{"num_hidden_layers": 9, "hidden_size": 192, "n_experts": 16, "experts_per_token": 1, "d_expert": 320, "d_shared_expert": 0, "hidden_act": "swiglu", "moe_layers": [1, 3, 5, 7], "router_score": "sigmoid", "normalize_top_k": false, "routed_scale": 2.0, "balance_loss": 0.00461, "balance_bias": false, "scale_expert_input": true, "init_std_router": 0.0091, "lr_router": 0.000587, "num_attention_heads": 3, "num_key_value_heads": 1, "head_dim": 64, "vocab_size": 5694, "norm": "rmsnorm", "norm_place": "pre", "norm_eps": 1e-05, "positions": "rope", "rope_theta": 3590.0, "rope_fraction": 1.0, "qk_norm": false, "attn_scale": 0.125, "tie_word_embeddings": true, "parallel_block": false, "extras": ["capped logits"], "init": "normal", "init_std_qkv": 0.024, "init_std_o": 0.0, "init_std_up": 0.024, "init_std_down": 0.0, "optimizer": "adamw", "learning_rate": 0.0015, "beta1": 0.9, "beta2": 0.99, "weight_decay": 0.11, "lr_head": 0.033, "warmup_steps": 476, "schedule": "wsd", "decay_fraction": 0.785, "decay_shape": "cos", "final_lr_fraction": 0.0, "batch_tokens": 65536, "max_seq_len": 1024, "doc_mask": true, "train_tokens": 457500000, "max_steps": 6981, "dataset": "wikipedia_en"}
Below are experts of layer 3 (counted from 0) of a mixture-of-experts language model. Rows are named router (the router's row for the expert), gate (a neuron's input weights, with its number), up (a neuron's input weights, with its number), down (a neuron's output weights, with its number) and show model dimensions 0-191. Each number is 500 + 40 x the weight over its row's rms, rounded and kept within 0 to 999. Numbers have three digits each.
After each expert's rows: "mostly gets" lists some tokens that are sent to it at least half of the time. This comes from a sample of Wikipedia text that the model never trained on.

# expert 11
router:497492575475474502487506467467576462478535505491485404510497486551496524472538505535477699503443558498513460503498518448491525541522543513532565531485515457447504539565534462499519525484477506539440553448480409511516558492505417588504481498508488583519485554521478442480524526493390413493573445509470477515491455482508422488502479472483437455463483505498460523528510505462470502508524568481559570511555491467508526489469451532504566502484526514472573505517455534460489431519506569561523501465505538503457572507479517478527545463536484482497503495498596438467522503475512495508
gate6:486520534469476487518504472526450494502446487560540454484458540526465471550532492533537461468471421493525497486449480537502443484487483519454404514479547476493539450450400524519430468523448427603498454506537517416476509478535445444519567521474516422504521527489516479507538540503517519512453548534509461449474502517453568484475504476509579578475490495502449549606535511501494504496524544486469507521533417457551520570487542525497503461510508436537468513470481531584478529470447536483498595497437435506478482537504469444623484454489564506435519490548526488501445545517467465554
up6:527477461510462528440477419503517539498574491462491445542491490486555501512512490378490532456498538502464530436531522495496460552437539504525480528494466439496479495495540516544463532628439500520469489483502477435490482563484504488463534527512483450531564571405487512462486496587522459487532517512416528449455533492498485466483367422518491514490522425483455481477484465447548455542441537468494506537527447472512458495581474521514549510505543496489545469444464517605517442492551483488516493477552538508497544529553462535511514554449521514445489495442443520480465522515402482484
down6:545416515500538556413447460477468455523471516474513462495421468429470490535475466453476536524467470467415513453518434450524402561475542491444417524589538500464508495511470508548494460492527470533480505484495465491468500449559473513445464502504441520540442527484524508495533549514520498474476496480471548501492509521604466523534497530532488558526444540463472511457502505497586519544514559532441562517470531476454486486542544469437528505505564505533496523482503590429543452427453414452498431475555480520452526513515465521497470465415495498484529545419446503530568479444500479461
gate7:430445502498420411502436508517430441499508499512461463527527537517532551475489486548460458458488499527563519487419485470501501492564489598453463525538514470465532442467513518516557500463538460490578504561498504521569528470485530508516490419453463438501556511469508518511532489463561467435516446468563497499486511564588477510490491503516593523547498457500441499539445507554471546524476533488457489416563515505470584522528538508494495474539427492524443535489610533475545491503479445420458547498467511504540440488503479518573421458490540486491507500511449507396495504490452526502
up7:496480473489552530480489554454454521489437523468493546521459541495499472506463447479534531473491486494504513491554562520573518487479457426528462427505513498478439547513535532483505432588515562528480466544514491494501453462529552507425517630554454489430552504437527461491511499434456489475494558426478463524482553500519549492501493420494433525574448526529517514587534493426557474573483495496492462461473507463464488571489489464493524513514461526534460544508458537501512490558446473478558496455590505533473490461572435536453574516485493479503488581462557547477439489522565465562
down7:559529480507513504480522577516561533528553489550483472548535521457427488542492530592482514492548571429453507527488519473506464482515486500517498473477506594472493530540518513506565558501441477521502490424562515528494530467479495601413508514437528544479477451454495473502495537531542533534404511482504503500491525492544470490494596527471490482459423540438507509498484474464468479539491466470449486534513578488537486513444462450430513571492481579508448468593463470524421452572496540569479467557469451514426515439506548500479541513483480478459546552490472591480568493477464508542
gate8:488539524527521520524486528489503519570454443485466389440457507559561513434529485518533559482463517509489419520496522500534500515554441441512471582520578486489522459472473441516512514475545423446539522518460489544497528423528529601489525521548497530470475513562526415465501485491475491462431411507494451562523474521539474508487495521530431511509488490528467500523526460568450469540460510494481491428526433491500588540500494509491476494421556531431482432490523579468485493517418547480543456433475514506475494487497524536524534417518477496419551507527505463461452415498561493461
up8:520417463509504455511551453467501483499536530491604532529537563485461470501506543545484515410509469496533527482483483529536490456502492536467501437370493489540434539500527493472526466548533515544462496528526470482526482530460503435504486483484504468459540562508493549488492485525438500495533553563488533472559521493485475497568477436543547491455550562513570448536482564467555560544491513534489487575515564499458468468478465492521546487535509487585513537453485403515532479494548539533520546607509491502565490447519528450541464514468461505544418505413594477567577534514462523472
down8:494529589569633538547511533557547521498561526559575482493600464452494532521517485567517531539533452535537485554525492451513484485565532401497478532442501424516427534599475489486481398511485460511493469551551491574438566466564544495469494528513460506523513517555484501517500532485455568513468481533511506495555534496484563440512519569524506542443465475560571461462486496504510567489517515445525503475547507519512484507521497478547508481481523461498492463511545503506513511482500533490465511506416525491576537467490453474472516461444462571485611558504479523480480509520471530525
mostly gets: "00", "11", "16", "12", "17", "36"

# expert 15
router:477513567466539445493452580501576494449556474449544466535515483540461546486566498512498634502434530533536515480520521527463487501577480525494541534516541525519565539544533460472519581486490422523431534521506452470468539511492492528470435485492461534477472528526488477466513510545509473433531449536526502490481507437507477577510464496479445535460504464569433492523441499514473524527539557545525513461496459495484477441445397536505558546461507424436514528462533585430537483507452503479483526566522503512472618527461446497457452452503481555470515460526572525532506514484461487534
gate13:564560608546477517551534463538555463536418460513526528455494474442525515510526570539502549499551519457524583467478503502500494518474469500416486514471513446503467485487513517489482489534520462479480457507443489513443465483560462499539432518487489490469465574544513548456525448465487470408604424567496533510430575461529569499563524511539479473477497562487552475518514501540526470444547467509473467440564459513483467478520475523512560489448516562390471502459523470448517479496534463441530481466534529481459515467503462465470456483471493461526430480453560431426436455534497480522
up13:522485552435459457514436552525490494495544543523547426404467518528428494503450489516525532543566449450517467445518510481560537528453468502415506500502446520511552554521460510559491518527519523541430502544491476517457456519508454512512539521478514521491467473508492515453469577498526515533523512492542494542489578524510562560518507488460452558502472484587438411488460503579536531396557518487549506512558409465486509524485507445525545451498498471508468548497476554502546485493501480491473507529574516536474579507446491451420446432469451470508467485471525385533442487461494533441
down13:459483560418518442532490502524499506492555471507508524442519454454491513493502565529495545501525454522526540514468528551528461577519469516532472547493462530408460473493510525546511480497515492535520457516490493513453435465536531553440511606525544464533483504550480549484507482527422450465475467502570448597559522486423603520484405530517507548574535546452539515551554494494468474487440538472460480445468549480523380454454423473540529558482534567516440483471455508504455513512488510580506487522501459484519538511539550505490498544512463458489462537430455516456479490523427492465
gate14:465516439563540550520516446474521463555528533520454483466441503516513481398462493463560489516476494504491497453605507510504515520458462466490468441517552531539528506519492485514520463454501527440530535484525492518548548463469515519491484503504511504519533491589447494537404554509472437432470544463524527447380509526522453508433455488549569544502473457492482498540488504523503526423499445526511538561517547482436555524521600478503533475472418449559483481480497496497501507466513417519601551444511541521533490507563492427438620496469499463500463516533449537467515564492515476517
up14:532447444439512552437484483484478487487500545530602484489520514513476475526488560522481482523525515518569471546481516524414535414586532492560518538422423488494502471473469503551539453474465516533491525523432507583618480466505502459477420495399496513579476516549497523501444499480517519537502507514468499584513550481509467563439489467537573483510512442581567481534544522517523486501562516483606448510468567507475483472507562455445426539414524537554487456464513525506494494512497475496462546477465534435495461510430521502464521478519512474558540484502527483468462505526510501538
down14:510476500579436499559417507521528526518529505459531461455502447516502479493519492482547458561518507511549534553510506494450502501480494538518503544500466512495425463445475469559395502456477565483578564458537474478602529556509573530541406503505535564501503500490470452535446410489518478468489497519521456540466493504532468450485539466480502495543535448487468452541424513494523495543435563431573444496513464480490439500567545463492477495478465449467550457510475524466437542564500508499556521447480494554442462416586531477500550443520475484430453577502535518518480507481452536498
gate15:504529515478517497485484517574450495548492450468540490507453496440508508484422522446486551465480474557534545579515464526499460486514505517415482494489555521500443542518460438471558522492490553509509452534573414530505466511539441554479543480445502448518449486479515467454599468561491495500529462442420493523435503428477542468529468483534510610459484578488468450464472518506510452467476466517427552462501423434488588485482450491527515454510511492539543492519477501535416489537460511559485506525502482501475518567535494515590431480482511493546434520480446472436524545518463505597
up15:549445489499524494458486535507539523546492495448572497448481526516461448470522480455471544421490488563499516464498462526512479498490516552524463530475531516436494498493565513431512479470490527494542530503478443530485445487465526479488559506523473533506541556478500478564539522503501515437515537475519547521564458544492506562534524519425526528478499473512509531525543539524415456490539488482533519543470470549594483570557592427551528437467569474429440503452521435509508454451607514542546544467517534495488566446448519453402493465452546420483547516409484473527578459505429480505
down15:576441609538494498516478494511508462470545518472471565500471498433424484463528476519491492471422468484527475497487588497476540526519520501524511474519460473500493429528535437517526518508518502509485482504478539468416538541483502526520456541537434468479569508491454536516506456451536462421479514490534458492525584452547553458531479505489526509500557473461484443440488512467563484402473445452460548508492515550509520490551451546512458544490507437493515512548472436489482580502540540469569503482527590503452496383491533482522572538436471510453482496514368524535539538444535475468
mostly gets: " New", " United", " National", " South", " West", " North"

# expert 2
router:487478528492504467487501449466491458421543471464574477456516521609551516502542499509460566511515510569501491497522519455520539557528575463492513515403532549521489509541460502516445531544451512521452516489528446468597555502503450544510513542515440493442474537552480526442498553537527478435556441578511500487417552530532456485482460486508496570551421412498462499529455510450505496550527539437531509428555471504513561472510454498505528469549500475484514580458509490468474490498481571525523460517533457451457569551577470488489481524530489567471550462473591450514467510468541482539
gate7:544500483519476518487527500534484538451448538522457443490452454484511460485501516516481518495552513523443557565568548459515510527498521516450440497489467504520535477527491467546496478503457521576541491510633445457526470484483441522478520542473507529531555540586455459485496548481485470359488442431509518501558484593530489536468504493512517471520501499456497528459499506560457448465442488521558533528491448468526477457512436550622517473512496535460573418476528469539471463512492444500510593492517569518501527521511454434539458510486501546593471518540477487522559514589447500483
up7:583502536448510475496504518504532573484534483524589490543510488461534523467484519441573491488474522520445543440493475501455548511519519485533516565473502557570477487542544525515534519460482514510504441493497483550481514471465532499516437481522499538499442514542558496589580494518538469510501484544522550479472565474452496505601523508533442477447427443525404519528437437510570499505521639462466414522437444427510489532471532499471456529476487511613491532452520549512534479555534546518474508506535473447531493535481524480568435467510502583495538480492539485525452473443488512464
down7:443579492503537439521527484442498451546536443472450526476534527516459498469536563506507628518465554421521490530477483485549459509490472520505478549478480527514467552508535503488485500448459483502457455517528482532450571492497479432524406550454486547481526461502445492471459603512476498532556590448465535534430412520476532484528454531540477495460525479507477565491518527499555470504508463481448565512464523486535509429491529473500505461482513559464482583520549476502533461510449497486526505581537471458539516562543448566460469539495473576451508522517498487449458549423563530588
gate8:512516542449468506532478521499558546430506569498480480477426453503530462493440503520515498569538445435482526466540455480538553548540489460480443472462520509506450536501576467511515481479492589477535526498525505518457567458480513470540499487480482513404542488488424476596446478430460460437456524470470452475458525465471482512500536477487463484504479518508547496518473538525496469491591430521469484531452535507507510486461430446558537523498579481514480553542501452459516419497545462494526483539543569543593461412505476629454511448513513495574526477571473525473525512499526530562
up8:466506450510486489511446497510432485540480420478519459476533508474497548509506460524447502463481507514533480443420518516482550511509486514447573473471536481489552401507558498478522519435515433549542470496441500436621526491471496565464498470483509389504542503539486437456470481484528545544513443527482478511534462497526492442465483561479477515457513494502546567535499543466453545462483485472453591531505548409486423471466486570446523535531547431464475446486466556478500542584475479477555429471515460531474527491560471532455440446516549537515499585507515504465468534437495443498
down8:508493593485478533525452563494409505509483575490499506527479518467475516475537508517482605435492464554520524455480462424506460467555442486539507435478499473490528465583472522572455470521492520550525473463499499481494488511505422478491554521547503581522453457431440505601494550512419492451506479552501489527528411510494549464514579459480557495556558499502548514476441553504487449454478394481556513496476535485513465512488459499466513524487500483442463431456602454481498523493505452467534437453508529513482432547482473540481535517506542571484439543515542489438482502476462475537
gate9:460571505504496481414516441453497479507454549418510425485495509561536497559497536554516494500531526462497546512494413506477537484507441507457454507538496469461563440481513471486554505523499487510474550453491555583476472510459479512566486480520470492474519475546488427459518486470463436556534453528525514492496494568489520494531571512456544396509520442515417546532406480467528481547513456518546498477518554514436454492508411468548488603492561509475469532480491489413502539463504504507468450524491500548459512510522467559384421435491529477477494520467494493474553482488499584572
up9:445510489451367513510526547474494480471491438480482483425431396541498534532528515512484488517514509523552524536543481498458529484526511416510586531463508551448486410490448500501452450453361490500475468526567499558483586447466512490580490461500493486409569528471485465487487469463479501450477504478491499516470443459566484501523486518443487485579461539461484506502472445508547532449453512465509459550561530608487546482479487493445530510535529533552476559456539543456494504484470505520480475438474508482511456491503538532453484496505524432426465497469550534494468504465479569496
down9:483558495517530412507475515434565591562520433517505466514462518548480519545564513492470462494467533509503472539486471465491483461473504495468574495460467543461538500463477431488480455448569494577465521502497497494509414473498487485418489502485440511564516470539547538485502510530504436420557530481553557438451440374497497440479465450479477538445546519523580511480522481485469546471451522555502427493491528487500493542463548417533450517525455443470482457473514505541479472496535464510420479441457545423463470528438489480506541499465482547456484504526441500544453466588471479465
mostly gets: " they", " he", " which", " would", " when", " She"

# expert 5
router:480507481455460450541502447494509466457539543462558445456486499536456565449519482518445644468442469553499462508470524505514512441502531469448503533454558513557523482508456447495446521498424539487499558549559522519550486551407483492504513507501442535416558582572451463506404542480418528436586492486576440509503510556503533506485450451554498519524429496512486488531427505561513478498465521524528442516571484494578483502509428531529499486523495484480514520481543462491484486471480565541470462478532531471473554496520490535514468457508466504508476460474506497481535454480499451598
gate3:575414528531483466471509457529480486482516543436446417498507469548433497445458545466475542485553519489509475461474591461478528510547535452447476452513498455444478528504492459578480496465576548497499526459447505491497487455450566584545532525507437502568511524471557465534583573585493474425509528491486498460553443501463531515493520469522522564517501467504509442532515582475554484531471522486487480495479518470451465493553501469557475444560495477454534471461545591605504491536451467528493499450434438496447514525493452485499542489525527476497440477503555517500503455539521592462
up3:556482508499541491412561544508488515455504502495528434473485489505521461514558482521517499477460519553518457543450580436468536590504409549578510475462461531519455515486448486472495468519523544475492532471505377488513505531500474535511460573478437503558510498509452440448517498485576481494490530497499575473495472465503503469501554548465523351490472516473502438497580444506474527498544534529419453522489442503535459448473491527487519506521538477480488447524430444504467458499473474476513537480450501504488571475521481583574457494437523468557552401456510527563490451524502518521
down3:429511501483555504430480523427503480503470425548519471496504461497469452473553559563515498483440511477471531508564456504433486516590559459537575531502443499451562460508563475475501537473446522534463501473555583488554525449449499483590492570506528447534455472462515516506510508462482448486509510460463504541591427496464480553462491489506537493479542454531512481541439596562527500533513491362516578447459520530504578475448526491466479470500498574495440470509456532471446538461495442519473558505512535541475446532471517527462528508512495533447512515549464528513483436513495478537
gate4:506453528497546499443512453481503519476503516556521443474510537479619462500440538545541532513509575604459436560514497543507543513478494543493538461452559540527472498528540505549503474526507494468518500544612463455547547517507454467532501524445466517500491471446501526527488478456518540460479551579457431464516468533476508490546453555551433485469496458489568530554468467487503493540469484480489557501449512474493500569591465451493493575474488437547512475526431553508505495549418492504558506524400444465515507488500510599536475558450540478441426487499555528516473537536468457513
up4:467431467557530400492490442542614474486524490501516469463472535528437560486426437553552531513447493513550518479489491525545526495474525490445532489498531519511521494447553494520516525534514470404420528473503430498581478536465548452485477472480509537485458456570423535525489452514496582498530601570478500514542531470530493513499503484528483469505482473538489508525440527522508560498422549513487578436479520530479524496516460502516533519524518464515435461506544458485464585554528497568489539467436477481526457515514472489507531581494566523461423463518593451442565504466472480542
down4:456497472515553421470465474427510488488510469521541458528573504469544516594495552519475522562454499548508579588489432521480534460469534509518464513498532498521405455552483533490542518520503487552515530485455504563455479511552567522473537431526420483415471484467527572496532409487469574543534479452538508516506511507512465483554449483493433455494521454514486513479537414481471523501446535536445581494481529480497487473551518499473519489494523516554505506519565539544497545535406503525524544440486474507546534537537518461503529479408549549464514425557426514471494597502540501515
gate5:452521494490586550483502539590525546475508517538421522494505404540476512474465526481397497470464456524555421451522466448547481453484452518443494451510526565483413557474419497518512491560477480491573492549578475503430476468406491533558457486490443486498508518486468480503530546538565439534518471476492513500499479476518434462460524533500461561462481514499556564521560541510543506517505523485545479482480571469501501484548492513474525440599502489511444512568549484540527476477472521560562506500563553434480498522501466522443464506543531443439472493461481448504449441548525506457
up5:551474497522452565512412522481506455509500549472572460451540476511470462516512463456490508505421453476493509513502501463506533482485444492494442474510435474469511453516551583490555511384487480521490486541446536432554446485550487502497503515523483476541509491452437516496499489556536451489455551517511447489603480474527490565503487507442484450441518534542471492527413482536597408535490497434533560573508444487531429538528491527571492516492525485422529503457462501476567474485525476532455538483508495585397541465501512494511563513490500479550489444471508457475516577488430562498
down5:471446524479540455502561430532531511466563518542466533551501474525479513416493480555510417472519534438512464536477530470557539514451543468475462576454532469461505493519544509514447480462493544532476515576477545527541571498535470449541472426506427555541543517481530455491463574506459517513455592523496483457492396567506509486455563488465496491403477508528474466483474545477578507574563476539523502534519525552586468550476559516476466465512522459547429495546496503532452479539579594483470545519462497524490523530475547483477517550503488481471537478498566534521464542522550547512
mostly gets: " ex", "act", " comp", " ext", " design", " part"

# expert 7
router:529548583509480529529537491479461491446519517487522423433436463525479490546493499535446573522464515509526466485515571559472526542521471561507512512445469508479508517565493423477525527528446528601480544503539481456519517425432424530527538453459417485523481543496457489476490504501389474454517456454558470562442550580510417542446483503495464474496494441511494520518485543466514517521545462520560534506488478504539496481467515544543479521479519411489489507422484531485466499464467493547486500489531499535407663479505472453474526460468497562446473525505539455472529490514477469534
gate8:482478484497532430429514553466476551413503548496595518552485490465522564517560546472561531557424500433475456522589560508464549476479570458487460496503527535485454492532459520527428548512502588532465477533508496535523538501507531472398497460510499486479500488428505491508462497459504504554491493488505489578515453506571467485560537552482533510528502440512431476520439519561483503423544555485452487551506484506571530519485474465491475551440518522428527467565500505462467428521506511569501491480553484444471525518506542550507489598486472484474512433518448442565578519495441482483
up8:523443569481531462452513564455492518453479529523438536378509499403507494512503523503454482489516415444367514477510484547523545518507549454520507478492529429511494559511445532566456562494507536508532498514511452533451501486513522462480508402492486519506440459410481445479475499496483497491449532500508500512503501527526449503554562496439515521489457479502511574505496508511472519513448541508447432520546552568521524547499407456406480520482429477485472472534493505533474474472492462527467500460467416499505531502444547474483492610442436475466476464431487518503550528518439443466
down8:530487464483491532522486476495507510463577479476543541475515453559516547528493534495542395453466507422544538479514476552505474559537537501505506459485499429491448506444409468464465538537466456464561506537491505477540448488568447493427507520471478529514477425470505466522540426531562536512514446503520513456502511489466472583537583502420520563489538505535519569416530474525496501515484449497520454494511481540424529468536484525455500541461504510492481513450480447454446588504477450502508462469512510457481452353483517543467484433491538525566464444547555572489520531520527573522
gate9:461512508552482504494547554563494485526587501441515515594462481550602452508515486543488552511506471467446464476511486461441490512488545615543493556505496499530533573519536518469487469448522538440524494506454533473513507467500474500477475458586473496439451504507496530561440499395518540428520474529532502474536521499438524554485551550525498508512536563490554473462526476518481447530515408495455554481562549520505465542520479496476479491517480427549496516494450497477562433456437540490475506467469525506542538517567542592473467531569447511425469498521496440464503497430593508531
up9:580538470520473487521474409483495420520405530530497523463529493479562522553495518547519488478511533511491490482525490527552493511503494454475478479440459417507454459493412466453450502474509521520457581518594457482514485536553495451508499551471504541528555473551485509455505502592567526487533424488524492561496522526525522514524456546458452557509442449495492447393460500501482479445513543473521412500511478518487498432491513521529546500523452536442588432520524486545513578531609455455539468516497483443465510527436507476457566486509510507580441486474455486511494554487457445482
down9:480527445510465496438453541486461478452507506501513448446549500403511495452505527471483451508415552546492507506525544505459493547532482526527519484412489497545441552505420489482536426525435553479476517495548492560603512493383537480533479486518478518519516431554461443579554516535513462522451393510515477488564460502526517514468538444425492563507431526441538519499412494522515402507473484512473472509524554524496447479485561444540519605474511494552483507477482572486543522529472505539495539510493520448498408512493517466471512514507536488534495495519526474535507480475464451428
gate10:487497489418428451483518461526485451539430494539493466433454483435509518423546505457533506517561532483542510487575499502504481548488483500500527526498475522602491458488568494482491512463564425519538527508566498487536456438518557534436473491489464437554508583536500524489508523537516502464509474487461489472544550499502574526547448535483467524535510482580484444530525537520502586476498498430496553389501550443549476501539511519592526498459527489526514511521508556484467568525511525458476516519545460541419589512460520478558474476593470545518542547453531539454514499505422475432
up10:497487497465527408494495501497457532517456436472447437498554594520480478488449474467466512455571544544467538486495501484621524497448485557480516460459406562482532477462457455493539430471483454496563443465501506566503554585516544450528507523514443444503520443521507496482528518502504567542492524486515507493543449517456571469383424446421515506520554500513476507466529499517520514465510442479512553452496524552482476460493480537496554479526451459543577557507505479464485474581524590510520476615508522529518516507529466484511456458508554478488540498469538526535500529457544551527
down10:555567486479542607480476470472481469486485497567547466468463453491507527500461573431498484470507500482532524510475502530574569542483524441430502601442500508483460425485533425546551533497472502556490537511590510460417481446550503479532487501475454493488499512489525451617518523506518484531473450442553461514471503537458487509556559516576445505530542519456479475494463469541506477590401503496543526545474481486484491504551523508463473479520489451548446523558506473482496515494501506570472471407482445525414543478526527511519502500433466525489466478483469579554518455493489554569
mostly gets: " 2019", " released", " 2014", " 2017", " 2018", " used"

# expert 13
router:464473530470517500523488533475476493500529443486496494536480471573494524496524442568468560492470506546517465503518542471476532500460519501532534513458513533493541521644490477498466573418481515477460463482530447438481504505461446524540562467488475504407526546517453492446447534494468489463553469573495412574449479495478455535448511522503504480537434494556490513592447544501447474496528458505519473480581489524530557520500457535499509476479535505485564550474521498497500395511428552484453530500559556483526536510412430518556535428574468564466517493455513450504485442415507538537
gate7:561499540539453479503534478503519538584552493508476497446526525450451483444567493518483533481460484545544479574536465530494451556501536494434517491531465448583477488550422441461467429508558479529537533474558376502468494487524476486430561588530527482506508523488476519525502469521475465508448451425511547440521477506530465506492442547490536490515428506530481468540524517474500528474475518483566489642481458460508499463484516552469481519552504523516521573478553501472451512561498517444556468487527543493482550550473565622510483451480514512510538453534486546482428492476539541460
up7:454519482458479519547538465505415475458553494526448451571520510461415415557511556496511497496496411472535459516460541490480538502511529452504451476514546560546472484479468527462485485510522558548567460530459529512343478457586553505522559542496520490536522472515537523485499563527496523505516577479505511552429557569474477501552431498486541481482491534543503528557499428454487432509447467512506531549491516543516459503457570515484532429539487518577533548537513525456491505477468479463495493494446491544471494447549508498539451422459575474516544479464515481585439486518485502544
down7:551500506449605547535493450532497497604535451536461478464515453512560557549481491494506500462554531463546526484557489508517531512432535468453527488603478425496493518523522515468482565434527490478529493349580485459400527499455487529536446526476456520472470511495551490462491532496490519505528487555483562528553482493528509417485475414499497563490497522515533538492468443475517495551516547452457476539540482541412466506501529542493434512467464492483568556459467476499440478468532504432433581495494531459515519496533533565552517522452471486553547447491492487493556486496524523515
gate8:522429533499491476533489466439473478505501430428508510483510520510546548446542467561516493494513484584475448440486475457474484517572473589492503542527386451449515575453468481604498555440427528498504501517489492462551483425431538463508524495509518413502465535565535481506529535452469520515499481543521443466495480476477505490473474465498453451488477534513471585522517580462522502495543571563451527491405474537538482559542526459483423570462554504459442446516457527529556480456477491500514556496473518496464538517485546460509541463546427521527536480496521524451473437502508540444
up8:452371502504571489468572504515548524535462482501502514548593491533514528522455521465515503477503491529432478501445457492514536431494494517475448525567480476450503526541461493491506477508509478502451509525550448425471515466445530535487541488598484493494455441545539549434501513518536546509521458543498482538513525463415482496504450479502527528502541471478527547452479468462406509513440520383527494479435491459484552459527511555497479525501471520511497520486531565517517518462462473531533542477546481457512544457572605479580465586479405525471422449514426517460536548480492508448
down8:482473538478479498529513488439502517561529528520501549493589453471511478496444464477441506452531548439525446499529543449491456499463521489528443518549494542510526447439515474445452489543486484575569469526500558499477507534481521573481501558531548488570495422542542467426426533554425491561548471491529522480462419531519547499519513420506469482510556574503492493453440516497485489487502481423497427533523454514476492452437449478571510404452530567531500457518525538416510488419529522538461530539460486447504474466519535522469520509526504531500439496536539580502458445552541490420
gate9:454496534496598443538447501496540495508504542511431492454480441568527570558440533469506497501424490591477526494489551496493579483494498522473452507457475556508480580525450557486507528490404473499505500459548518550498538418480458506454467472542497560513501537548474579491570499522464569492486541526506515469429579523432561529496505490559505475511569550422490532534578519536504454499485536456481486505514524546504468483452506486597479505497508495364437545525436544507504500522388484525508501546529509468516518464510503470531417470537505523479495501471504451476543505522473499492
up9:474506391457523454461476476580519547503564518436542514465516551445550566466542476504498503516524458459560495538510495508520539472471545478525559538467539445536456439537532439478524405533559561456450502523532464518450483526528548493483497503570539463518472465442471419526451588478513507479510531479488537450501522469535515517529415571477474529505469475465495538560510500385463554487448559429552526480484523524468580449416500544463465549520546449475436540475516530479503498473529455505518465511469394452520517483494484498535530531482422485504550513513511529503464566503490470488
down9:523470500546517452489477462498540418548498496475493455516531487525514515551525465503495565478562511507500414490488527476484489468546512503483464476464567501542499454567460459505609477497491591483441429512499547497594514550550526517580479543431521484494500513514488543467524498472489562542470368466492448521529500523517523453537467486458545569514478428571486516518519427525454504495517512492489430548493419507484566472442512499577462479496436534473499527559569520478472467444511537539494520520422491541500545442471530514557425503499476599534533477501446449508567450477490492466
mostly gets: " government", " politician", " Court", " president", " Ro", " Assembly"

# expert 9
router:514484608444510463450493520504551520467509479507497512507496545499496495464538511473494586529501545475483456483492537539565475521542466552451463549505465492541552520605529466517454572491426506574450522501525515483517513549534459504513499498535489523498469529489480477451525541520494522441571427513469441533517484510531481560443422482495507487524405461485449458512491478488566523445572531467525539452546430445594539533534477525562525523538540488497502465438492542505481447529532521470470560486536510425470529539523460501542484520479457534537529455467533375467506421394536505562
gate17:523534576460485457552491481543437504530538535531494451497466519455488560451482519566552484509477518469559448449553436558532542453517501458561543515513508466520543475558491482514453439535471483453505602494520527482534563522450431579474490504535521527467532465537489454455524489455489476447504478456578507573483445442461555477451468544506483539548557471528499479476481461485557493493526494498568478591468498534578447504502522543541492524551523464593474447503537478555532597475442563459569488532490506537493533556461504582484543563486508498463558532538526461496538488473453464517
up17:501510523520413504552485538530425425498532415491462530505503518483474454535470461524483489519505452506573499537575477539448469459495423454524549561456533514489455490546461534527519535532468511543525542489469506459464470567462481517477469471456511483513543399561537497452543485503536507420476516469508534399556526504520503582409485488472564530506485462534533484548484490394413446502468446502437477493519511500476518480501531573532505520589491513480421444524501499501469471473545495446406501479585503416486507521464492500539524511524514446485508450424577501491484529533475525493
down17:594468479476464527526536561453567494453471516497481513486494498454521497523488563482507508503424479465504538505516525536542452466508502457490465530506527454523555461520480456514483493493590516527496510459462463551439519502471504577522508522483470496507461504529484421442504495413446395459484486498521545498507479474594567482476484510534515465482479480522451484502536474480579397493521494500464515471457508504519537479532421612396429447512424522511479525484540505534499558514513460539492550516537528550472458535529501501559473514435511443511533499579531363560457546439523484551
gate18:480444489509483485530499567516515425532491462489500472538441500567542445490550487495475524545558505577487473439520531522520548473521541435522525475511505534504493473473427510553512516446530487438562451441467515513526495493463555476495461422494531434491484528467509518481473518414525478452539495405498566477481491478586435393517583511494478511560547543502522570502546483562480552466490510518444436430624496528451531532478437454474551462452501485492435530518539512457528440441523480483532500516543462444516458562536531527504510520507482508478463455491473449451433483515592509509
up18:526541497494481479494537511506619540511492529556501472566490513490461596458478540490480525495526433455487520454469528469524506471450540558449469509557511518515528493483500508405531491436580487504428453514477493495460519510502475497519549459503463479539537526478428467511390477504495518467459459518490455482559455510444445515437483481464489535538462520487499559541471501486564499450553447542442541489428503433519475580546492520482526556606501518517557436496484552466531500484546482520490481486511461550461478634544482518506440477560493456474547501504546459495480566462602518449
down18:499479498483490541442513538469479581510470575436484466479510515395506568529465521538550651504484502487486500487465564436536496562448495562480485480509518495463559565521527440451450481474448542562507507484474472471502540494448492502540543514435465510561461569466456509457491517517471446440495535552524434535430550620491498480497533504479470460487482478513471467533554457496490570460482465527564497498411549475537484481474537597503471502500487527505505459480533446481535574548544489502509431533521512536455556462521465448492561480410518491480515521543529499527554509469530512510
gate19:446513449531470481485556540532490486357486456567586465508529534523587479493508507532494538471514535565484516567480458576504459476528565512525508439448481507549460492560482531580481524494511563478470541421481490532527514471501505531471505501532514497538487534545496458508486474529457431493529456420559431489460563483421413490494438491472495487561455519509430469467467485540528473497418461542504482489559551480531542459507522516494544488542516479497528542420502530537503517404591502473504444496480491434419511510570535476523471471450506488511482521557487494562546551473534535478
up19:446522542449563477504475488497575558489484532502498474537542579478525501457488506500598518435497449433554476534457524480553453537416491464563517442548444467478534464493438464526445501524497491504452499424562545553493452465528436535572526561469459480505476497477487465469483507563541530459502520494553504511532535427420506489534460449549538400467465466441529442530491504469469462517518533461497495505450498539505486516531466489501491463615456520489478505559565493517506478470438564524555584526433516499546507556541461441548490474492460439492507449464567482546461551498496518492
down19:561564461493522505487459527516491537509480507499484466527498526509489469473452438529492503489497490591496509553469503554509469526502402467553524488507531480510484424469465476460400528518534547485482486463531529505417436514480464501526604471508517525480541477547497502585596503530515549445610470494506614475542507452557470561550548538552530518537484535528431520515545517552569543481409477413497448459484488569543479491548465518512481497440471471432453523505488482547452535460453477491491504519497473573511548538432457538490498500415494509517527483494478528516480520553520582518
mostly gets: " S", " %", " ENG", " A;", " ESP", " JPN"